python train.py --num_hidden_layers=8 --hidden_size=128 --n_experts=64 --experts_per_token=4 --d_expert=64 --d_shared_expert=64 --hidden_act="clamped_swiglu" --moe_layers=[1, 2, 3, 4, 5, 6, 7] --router_score="softmax" --normalize_top_k=false --routed_scale=4.18 --balance_loss=0.000751 --balance_bias=true --router_logit_norm=1.0 --router_bias=true --shared_expert_gate=true --init_std_router=0.00981 --lr_router=0.00168 --num_attention_heads=4 --num_key_value_heads=2 --head_dim=32 --vocab_size=8192 --norm="rmsnorm" --norm_place="pre" --norm_eps=1e-05 --positions="rope" --rope_theta=10000.0 --rope_fraction=0.5 --qk_norm=true --attn_scale=0.177 --tie_word_embeddings=false --parallel_block=false --init="uniform" --init_std_qkv=0.0416 --init_std_o=0.0104 --init_std_up=0.0416 --init_std_down=0.00658 --optimizer="muon" --learning_rate=0.0117 --lr_mult_o=1.5 --beta1=0.9 --lr_head=0.00766 --warmup_steps=50 --schedule="wsd" --decay_fraction=0.594 --decay_shape="linear" --final_lr_fraction=0.0 --batch_tokens=65536 --max_seq_len=1024 --doc_mask=true --z_loss=1e-05 --train_tokens=681200000 --max_steps=10395 --dataset="wikipedia_en"
Below are experts of layer 2 (counted from 0) of a mixture-of-experts language model. Rows are named router (the router's row for the expert) and show model dimensions 0-127. Each number is 128 + 32 x the weight over its row's rms, rounded and kept within 0 to 255.
Before each expert's rows: "gets" lists some tokens that make up at least twice as much of what it gets as of all text. This comes from a sample of Wikipedia text that the model never trained on. Tokens count by the router's weight.

# expert 62
gets: "ing", "ed", "aged", " Total", "ated", "%"
router [ 97 160 133 139 167  93 164  85  96  99 162 167  93 130 153 114 109 109  99 147 205 147 171 170 172  58  73  90 208 153 107 188 127  82  91 142  87 142 134  99  97 128 124  77 124 124 166  85 135 147 147  74 159 142  81 141 123 135 108 139 154 130 154 145 135  87 184 103 113 173  98 133 107  87 121 106 109 176 127 154  79 107 114 116 148 155 110 157 109 163 167 183 132  96 154 141  92 165 148 144 114 167 116  50 114 130 128 122  98 163 178 117 127 131 176 193 139 107 165 135 143 108 163 116 133 152  87  84]

# expert 18
gets: " |", ":", ";", " –", " -", " :"
router [107 178  92 100  95 129 175  83  86 149  91 138 116 168 151 110 149 145 113  76  99  97 137 151 159  83 134 136 129 165 120 148 107  86 127 131  91 134 219 123 145 132 120 130  87 141 161 158 195 106 142 161 129 119 112 175 111 128  97  81 151 121 178 173 129 148 172  96 159 156 164  90 182  99 136 126  82 126 109 149 109  90 113 143 136  82 132 106 121  94 178  94 135 142 120 182 188 112 140 115 109  94 114 150 144 131 153 112 145 207  50 147 122  59 134  79  68 168 122 107 195  89 135 143 160 122 170 135]

# expert 24
gets: "-", "–", "|", " -", "/", "{"
router [108  97 109 104 137  82 168 100  71 142 167 134 172  66 151 190 101  93  98 138 120 118 101 108  72  83 120 161  55  98 178 117 119  99  83  99 164  89 140  92 129 128 112 128 142 139 142 116 135 130 164 129 105 185 164 159  97 117 108 141  98 162  98  58 140 110 104  73 161 101 173  99 103 166 127  99 135  85 168 107 152 100 136 203 145 117 106 132 150 124 144 102 129 160  76  97 152 116 162 132  76 114 199  86 177 101 127 172 146 118 119 103 121  51 188 146 140 156  86  87 111 125 146 126 139 162 139 116]

# expert 31
gets: ":", "-", " name", "\n", " Born", "See"
router [119 146  67 116 161 100 129 123  89 105 118 136 114 160 187 126  99 117 133 118 193  97 137 154 170  28 168 127 206 122 135 143  82 109  98  97  38 139 102  99  75 119 153 105  54 173 148 139 140 104 154 136 116 123 138 135 140  99  92 149 148 117 121 157 112  94 164 126 112 158 121  80 126  83 173 134  95 155 150 125 143 104 121 103 134 141 155 130 142 129 161 176 116 115 122 147  87 169 192  96 104 147 160  29 156 128 150 114 171 123 114  98 114 143 169 141 115 132 102  81 163 142 138 181 161 143 124  63]

# expert 17
gets: " the", " a", " an", "ent", " other", " this"
router [120  78 123  74  98 145 144 123 108 114 166 139  58  85 110 145  95 138 160  87 103 116 159 163 142 155  87 135 194 160 102 181 162 146 137 119 115 130 152 213  58 100 115 154  98 134 186  61  71 153 144 159  73 141 136  96 162 145 109 158 123 133 112 121 108 138  93 137 142 136  97 140  58 152 122  95 152 144 118 125 114 139 128 102 112 146  67 128  97  94 131 136 147  77  91  92 135 142  99  99  98 168  56 132  87 107 130 166  61 150 158 157 149 141 126 157 155 154 166 176 118  96  75 115 172 130 165 162]

# expert 6
gets: "e", "er", "le", "h", "t", "g"
router [107 117 132  94  93 168 125 146 111 159  88 110  76 108 126  86 163 118 104 170 112 160 139 129 103 103 190 167 126 155 161 144 148 103 157 138 162 114 120 129 131 152  92 166 168 153 157 138 137 160 123 111 182 189 151 108  97 107 116 172 104 133 125 152 130 114  72 143 163 122 139  58 165 153 159  86 129 144 152 130  62 164 171 159  66 145  65 119 144 184 123 166 160 184 167 132  69 158 182 167 156 128 164  50 139  96 102 135 109 146 138  89 163 157  98 105 149  88 182  80 149  91 143 144 143 137  90  82]

# expert 49
gets: " The", "The", " A", " a", " La", " An"
router [132 141 129 159 156 109  87 101  89 124 124 130 147  88  80 112 174  86 102  94 155 123  98 133 149  89 147 185 114 121 106  76  93 180  71  70 189 124 121 133 180 211 158  94 130 122 169 161 106 122 157 123 118 108 116 181 109 126  91 108 138 115 101 147 163 154  88 150 168 146 187 132 118 152  68 116 110 156  67 132  90  83 103 119 115 139 129 191 120 164 119 194 100 128 171 113 101 114 130 124 146 128 130  90 175 131 142  91 138 105 111 151 141 149 210  90 133 143 139 122 108  46 179 103 116 114 139 186]

# expert 56
gets: " he", "'", " He", " his", " she", " her"
router [134  74  97 178 116 161 154 117 106 152  70 122 175 152 126 111  98  76 131 199 176 143 132 136 135 148 158 145  80 103  96 105 114  86 135 115 119 202 109  93 147 147 100 147 130  92 105 152 126 107 154 136 183 128 100 154 139 125 150 133  88  95  95  68  83 129 117 122  97 116 158 141 166 154 130 103 114  75 104  95 112 165 154  80 108  87 127 172 200 108 145 122 150 117 155 157 116 110 183 103 165 168  62 162 130 106 154  77 109  64 155 147 142  67  92  74  81 172 130 134  96 118 158 169 144 131  98  72]

# expert 2
gets: "\n\n", "-", " (", "–", "″", "°"
router [128  63  81 108  80 116 111  85  88 141 118 131 155  82 125 112  68 131 127 166 141 108 143 169  98 130  62  98 183 150 194 145 157 102 140  90 142 165 157 103 133  71 100 140  97 163 166  88  81 127 155 156 106 166 172  89 128 144 168 105 124 141 148  58 105 105  89 110 185 113  79 107 115 113 109 131  63 131 123  83 146 128 126 127 138 149 102 188 181  94 183 123 112  59 120 153 128 127  90 108  91 136 124 149 106 122 110 128  59 152 139 156  90 108 124 183 110  90 139 171  97 137 162 107 161  88 158 140]

# expert 0
gets: " of", " by", "o", " on", " in", " for"
router [128 147 155 166 109 129  72  84 123 172  91  91  95  99 139  54  67 116 153 132 134  87 111  98  85 197 162 123 117 151 159 167 100 111 103 104 145 117 111 178 144 112 213 100 147  97 153 145 154  49  81 110 163 110 126 140 129  89  77 116 148 162 140 156 111  90 126 149 124 109 141  92 137 102 187 154 133 117 151 108 112  98 111 119  76 155 168 100  69  68 108 121 136 155 121 150 110 131  71 121 145 107 177 173 187 112  97 148 166 101  79 137 175 154  93 159 138 142 157 118 144 126 160  77 157  74 132 123]

# expert 47
gets: "-", "–", "gu", "ho", " (", "′"
router [112  52  98  77 150 106 100 113  76 154 117  75 137 108 117  61 106 141  81 142 121 143 115  94 112  82 105 108 147 121 164 170 162 117 151 141 140 152 136 177 133 115 135 169  91 197 119  69 135 119 146 189  95 157 213 134 123 138 151 189  80 105  86  79 138  97 100 167 183 142 134  85 122 130 192 121 100  98 156 123 110  67 184 137 119  96 108 117 131 161 153 169  82 157 109  86 151 151 130 160 127 121 147  81  97 117 138 146 166 113 128  70 144  70 132 129 103 105 131 138 131 125 157 117 159 147  75  92]

# expert 25
gets: "1", "0", "2", "3", "5", "4"
router [160 181 176  51 163 146 110 165 143  97 184 108  97 138 109 156 172 101 144 114 105 137  88 116 146  86  71 110 206 158 160 158 165  70 148 167  85 149 177 168  56  83 106 150 142 146 142 110 161 165 143 122 104 174 135 101 125 171 126 140 136 113 103  98 130 140 155 100 120 162 134 113  81 147  56 107 143  82 150 167 133 152 144 172 106 143 105 186 113 137 162 146 120 145 129 126 121 126  96  93 120 106  68 177 126 162 105  94 140  99 172  86  94 124 150 164 130 185  78 119 117 121 125 115 128 157 188  90]

# expert 11
gets: "\"", "e", "ed", "d", ")", "ing"
router [101 196 171 139 150  73 155 174 149 145 153  91 102 118 143 143 109 134 152 129 125 133 170 124  97 130  97 104 110 125 120 117 139 159 127  60  84 170 125 145 103 127 113  94 139 106 104 124 187 135  53 158  95 164 135 104 154 138 147 171 166 138 122 173 144  92 139 111 110 126 104 102  74  62 138  71 126 127 112  79 126 197  76  98  82 120 107 134 116 163  99 168 169 148  92 155 113  93 140  98 176 176 163 170  72 206 149 153 129  81 108 121  74 113 160 106 129 128  67 124 174 193 159 132 128 131 145 119]

# expert 15
gets: ",", " the", " The", " that", "The", "-"
router [145 113 106 100 103 127 134 159 188 140 115  89 183  87 118 158  94  85 131  86 146 102  92 147 128 143 139 151  82 149 138  54  70 120 137  49 138  98  86  96  87 100 111 104 139 132 129 117 176  90 109 138 119  83 124 131 137 112  87  79 144 192 160 159 119  89 121 178  88 123 169  86 138  79 155 101  96 136 159 104 135 107 148 128 146 122 146 128  81 121 119 110  95 177 108  76 118 186 131 152 148 131 146 135 106 103 199 162  75 167  80 136  93  81 115 152 201 112 168 162 117 123 112 144 158 144 200  97]

# expert 10
gets: " the", " as", " with", " a", " by", " of"
router [ 98 136 189 134 161 107  86  91 170 117 100  94 115 103 163 170 122 104 149 165  75 105 161  94 138 175 129 131 180 141 134 133  92 148  53 111 163 163 123 151  83 131 165 111 111 117 183 160  82 134 125 162 108 168 170 147 153 143  52  86 148 199 116 105 102 122 169 116 115 139 166 133 120 135 165  72 131 129 214 100 171 123  88 121 126 112 143  93  91  93 110 142 125 172 120 103  97 160 150  73 178 162 135 197 112 120  76  89 116 174 115 159 114 113  87 137 165 136 133 122 109 137 141  96 101  87  79 134]

# expert 36
gets: " and", ",", ".", "g", " of", " or"
router [106 163 150 196 121 144 157  62  99 111 130 140 121  84 110 116 142 108 113 105 187 147 105 117 140 113 169 144  65 144 136  52  73 157 114 150  95 132 143  92 117  84 149 141 200 112 124 157 155 122 143  96 166 104  99 170 164 136  81  86 122 127 149 140 168 129  73 142 120 150 121 149 194 122 134 143 114 142 140 137 171  87  97  87  99 153 127 110 131 105 166 154 171 166 108 179 137  25 111 134  93 163 140 172 110 104 144  82 188 155 184 172 115 139 145 166 102 144  84 102 107  83 120 151 111 107 135 172]

# expert 14
gets: " in", " the", " at", " for", " won", " played"
router [154 125 168  71 141 141 125 132 173 113 129 160 112 180 116 144 157 121  83 117 119 211 146 150 168 166 130 153 129 149  69 133 115 121 112 157 171 106 132 168 126 154 130 153 132  66 103 174  85 107  95 115 112  84 170 156 113  96  85 124 132 159 194 165 127 122 182  72 132 104 130 133 137  88 115 106 204 104 140 144  94 109 178 130 104 148 100 128  99 180 118  91  80 134 174 127  80 210 156 157 124 111 146 160 152 136 120 125 163 107 149 149 186 122 160 181 202 120 146 102 110 148  91 105 119 106  85  71]

# expert 45
gets: "s", "d", "r", "t", "or", "ar"
router [ 85 120 154 144 138 135 116 155 190  86 147 156 157 126 147 109 109 118 112 141  93 107 137 172 146 166 146 172  86  74 107 121 101 146 164 126 129 121 160 185 168 125 152 136 132 150 135  78 103 166 134 102 115 174 160 119 131  45 199 136 130 172 135 179 152 128 105 116  85 141  54 160 165 166 132 146 119 192 120 140 164 113  58 128 153 193 157 130 120 133  83  86 110 172 106 164 141 142  95 128 148  96 120  49  98 110 131 129 163  98 114 161 107 169  96  61  91 115 119 125 117 139 130 173 192 169 155 166]

# expert 41
gets: ",", " and", ")", " or", " but", "\""
router [134 158 125 162 106 149 179 143 129  90  98 112 212 135  96 106 147 101 106 175 167 118 134 172 118 154 169  91  90 115 157 101 129 159 119 154 145 139 146  77 144  67 119 134 180  99 148 104  93 130 100 160 133  76 109 157 145 190 147  91 107 145 143 189 157 154 100 199 112 114  99 172 177 105 141 116  89 130 148  88 133 104 133 151 126  91 153 126 177 106 140 118 125  95 131 104 103  56 113 160 134 159 134 186  91 144 157  79 147  90 175 185  58  50 148 146 119 159  97 132 119 149 107 175 152 156 137 158]

# expert 8
gets: " |", ";", "–", ",", ":", " on"
router [159 139  83 121 112 160 153 115  58 113 151 157 178 128 120 152 109 165 129 150 101 179 183 109 156 127  95 188 171 192 155 170 121 122 164 116 134 128 191 161 168 121  96 168 108 120 155  99 161 123  78 144  50 113 142 147  95 149  98 145 140  99 149 138 141 146 177 102 178 164 118 112 133 160 121 120  90  57 118 143  89 104 163 147 127  47 100  92  87 176 153 109 133 144  96 164 159 130  96 168 102 123 131 138 140 175 125 118 145 108  97  69 150  67 166 165 159 152 198 138 121 102 156 147 121 162 147  99]

# expert 27
gets: " to", " not", " in", " into", " from", "ly"
router [105 171 151 179 154 154 151  53 170 134  80 187 170 127 125 111 141 186 132 117 150  99 135 183 103 152 166 121 132 135  85 134 116 147 153 138  89 105 123  79  80 120 127 100 152 148 175 156  71 105 139 160 144 110 113 150 120 146 127 123 146 108 149  87 158 144 156 133 154 135  89 177 127 183 184 149 143  84 167  94 175 164 101  25 193 152 179 100 170 168 129 135 187 140 128 172 175 146 173  93 127 177 117 192 158 161 163 134 114  98 102 107 128 143 127 135 127 119 156  96 114 104 153 120 113 147  96 129]

# expert 38
gets: "th", "st", " first", "est", "al", "ical"
router [127  71 121 198  67 155 163 161 138  70 116 119 101  93 101 113 111 124 104 150 122 110 111  95 115 131  98 124 191 184 167 132 142 120 114 125 160 175 118 116  88 169 135  95 104 129 116 165 124 166 111 111 156 141  62 137 188 157 155 113 134 123 170  96 110 164 113  95  81 164  92 186  88 130 185 124 184  72 127 166 118 206 123 154 122 194  77 140 143 133 160 133  89 171 153  87 148 130 149 105 188 103 156 103 139 136 176 133  91 117 165 101 122 143 139 144 158 123 198 105  77 126 160  94 121 135 103 143]

# expert 29
gets: "ed", "d", "s", "ing", "ers", "es"
router [ 71 136 139 138  87 106  86 161 159 145 152 129 111 169 127 135 136 117 112 139 105  42 148 127 102 149 132 115 128  80  57 163 132 204 159 145 156 135  82 162 128 127 143  30 125 114 183 114 134 120 125 152 145 175 174 102 142 132  99 155 167 147 118 140  87 161 127 104  93 108 107  80 136 114 154  87 118 133  81 109 109 140  78  53 147 174 108 101 101 163  67 132 146 150 149 134 131 147 138 192 122  97 127  94  62 101 150  92 118 139 102  96 119 136 118  53 120  79 102 158 163 170 137 139 169 153  77 127]

# expert 43
gets: " (", " \"", "(", "/", " =", "\""
router [163 134 122 169 119 140 197  92  81 128 162 136  74  84 110 127 139  95 172 167 175 139 170  84  83 143 138 132 152 106 143  89 142 118 141 151 121 154 189 131 144 138  81 132 112 141  55 155 147 104  67 166 141 124 133 110 113 116 166  85 160  95  82 126 147 116  78 187 164 101  79 145 111 111 103 142 114  51  72 129 150 107 165 112  94 154 142  82  96  75 153 100 134 145 111 149 191 123 164 131  90 148 150 153 101 140 116 164 159  92 100 150  86  67  83 139  67 133  77 146 137 151 145  90 161 159 143 148]

# expert 20
gets: " also", " that", " was", " which", " had", " is"
router [153 151  98 171 129 130 126 130 145 163 129 184 181 145 105 123 100  80 148 137 146 158 101 133 179 176 106  89 125 117 112  80 148 137 131 166 109 151  96 118 121 142  99  75 102  88  94  85  74 125 157 158 157  65  64  96 152 182 109 150 147 157 153  95 114 152 105 150  67 119 161 199 107 209  91 101 142 132 106 151  94  96 156 112 139  76 117 118 148 102 114  78  85 100 118 122  85 165 143 153 179 145  56 145 171 148 140 107 161  91 175 146 118 117  60 102 149 158  97 134 117 105 126  99 172 164 143 162]

# expert 39
gets: " was", " is", " were", " be", " are", " a"
router [135 116 115 119 135  92 130 156 161 121  93 154 139 200  72 162  84 109  92 154 160 135 147 174 144 169 132 130 119 139 103  94 178 174 152 170  86  72  95 128 142 105  75 167  98 117 140 123  85 121 140 134 111 118 122 136 106 102 185 114 114 141 137 173 138 134 148 121  45 164 184 193  50 150 139  80 145 172 167 178 115 113 116 158 142 160 148  91 125  88 112  95 155 104 135 127  78 153 151 113 152 144 118  87 173 131 136 107  67 109 117  98  92 123  98  83 132 162 174 121  73 154  95  73  79  71 145 128]